From a checkpoint of a small mixture-of-experts model trained on Wikipedia.
Size: width 768, vocabulary 16384.
Experts: 20 experts in each of 8 layers, 400 GeGLU neurons an expert, 2 picks a token, a sigmoid router.
Training: a variant of Muon for the experts, 1134M tokens, 9102 steps.
Below are experts of layer 4 (counted from 0) of a mixture-of-experts language model. Rows are named router (the router's row for the expert) and show model dimensions 448-479. Each number is 128 + 24 x the weight over its row's rms, rounded and kept within 0 to 255.
After each expert's rows: "raises" lists some tokens whose logits its average output raises strongly, later layers aside. This comes from a sample of Wikipedia text that the model never trained on.

# expert 14
router [102 104  92 120 151 173 106 180 155 109 153 156 131 116 128 134 125 144 130 145 124 182 140 173  72 125 147 115 109 103  99 120]
raises: " the", " a", " their", ",", ".", " its"

# expert 13
router [106 135 158  87 177  95 177 139 109 105 151 127 150 115 133 147 169 104 121 131 123 172 175 140 100 102  93 124 100 112 170 114]
raises: " the", " to", " a", " in", " by", " for"

# expert 8
router [146 134 141 141 162 170  97 145 185 129 149 154 138 112 128 105 182  86 129 131 134 156 158 140  90 136 130 147 106 102 129 115]
raises: " F", " V", " S", " Re", " D", " L"

# expert 18
router [138 156 125 114 146 147 149 145 171 160 114 134 112 123 155 129 104  81 169 132  99 155 113 134 106  92 183 121 136 140 136 165]
raises: "\n", " ", "\n\n", " F"

# expert 17
router [111  92 109 117 150 119  70 186 127 127 171 101 138  95 173  98 229 119 182 107 153 130 144 106 119 101 169 157  79 132 156 140]
raises: "at", "ot", "it", "as", "j", "is"

# expert 5
router [145  70 137 130 152 149  93 122 153 132 130 143 158  97 136 127 153 140 161 164 122 104 125 138  95  97 148 133 122  91 151 123]
raises: " and", " the", " a", ",", ".", ":"

# expert 9
router [121 103 122 130 137 129 137 139 126 126 130 110 134 119 153 152 132 107 156 155 159 155 119 143 119 164 135  88  96 140 141 158]
raises: "ac", "ig", "ist", "ia", "ij", "os"

# expert 4
router [120  99 110 119 130 137 157 149 148 141 146 144 107  80 139 128 149 168 174 107 147 143 129 146 106 129 151 129 109 110 143 132]
raises: ",", "\n", " in", " and", " |", " at"

# expert 3
router [112  94 120 164 154  97 113 150 162 175 131 128 136 132 114 115 147 139 192 104 139 125 152 133 103 104 117 136  96  98  98 148]
raises: " and", ",", " S", " F", " in", " N"

# expert 1
router [151  82  89 124 146 158 129 107 125 128 135 176 131 125 142  98 158 122 178 111 163 112 168 129 146 108 154 135  98  97 125 137]
raises: " and", " in", ";", " with", " S", " of"

# expert 2
router [102 103 107 120 158 139 139 164 158 161 151 139 113 113 142 137 142 121 163 112 120 122 136 165 137 102 148 138 107 119 143 133]
raises: ".", ",", " of", " be", " and", " have"

# expert 0
router [131 130  76 103 124 101  99 134 167 123 135 166 146 127 138 161 149 111 140 170 145 148 135 119  79 122 162 117  97 122 143 146]
raises: " and", " to", " in", " of", ";", " –"

# expert 19
router [110 112 119 156 140 119  81 136 145 141 159 157  92  96 126 100 171 132 150 175 149  99 160 172 109 110  96 140  91 110 157 140]
raises: "as", "ar", "is", "ol", "at", "os"

# expert 11
router [127 101 141 134 110 165 143 176 147 154 158 156 123 147 141 138 140 105 165 160 127 132 112 137 113  95 141 110 103  78 134 136]
raises: " in", " to", " a", "\n", " the", " on"

# expert 6
router [128 121 117 126 178 175 142 139 200 128 138 169 145 103 113 147 126 130 163 127 135 145 145 124 103  80 140 165 107 139 157 149]
raises: " of", " further", " to", " and", " in", " l"

# expert 12
router [113 103 116 121 127 146 110 129 160 158 142 165 133 132 139 151 172 132 176 172 163 114 168 128 147 112 158 114  86 117 145 132]
raises: "-", "\n", "|", "=", "Scientific", " The"

# expert 16
router [124 139 129 139 165 108 118 144 130 144 163 113 126 100 157  97 139 110 140 119 147 106 135 148 102  85 152 117 116 152 100 121]
raises: " and", ",", " to", " in", " f", "."

# expert 10
router [115 132 120 132 170 117 139 110 138 129 178 176 106  79 147 104 137 157 114 150 152 146 148 133  88 129 149 168 114 126 123 157]
raises: " they", " he", " it", " the", " she", " there"

# expert 7
router [150 116 126 150 155 130 124 126 121 141 157 149 133 119 162 120 154 120 135 123 123 120  99 133 127 142 127 145  95 175 107 138]
raises: " in", " the", " S", " a", " N", " H"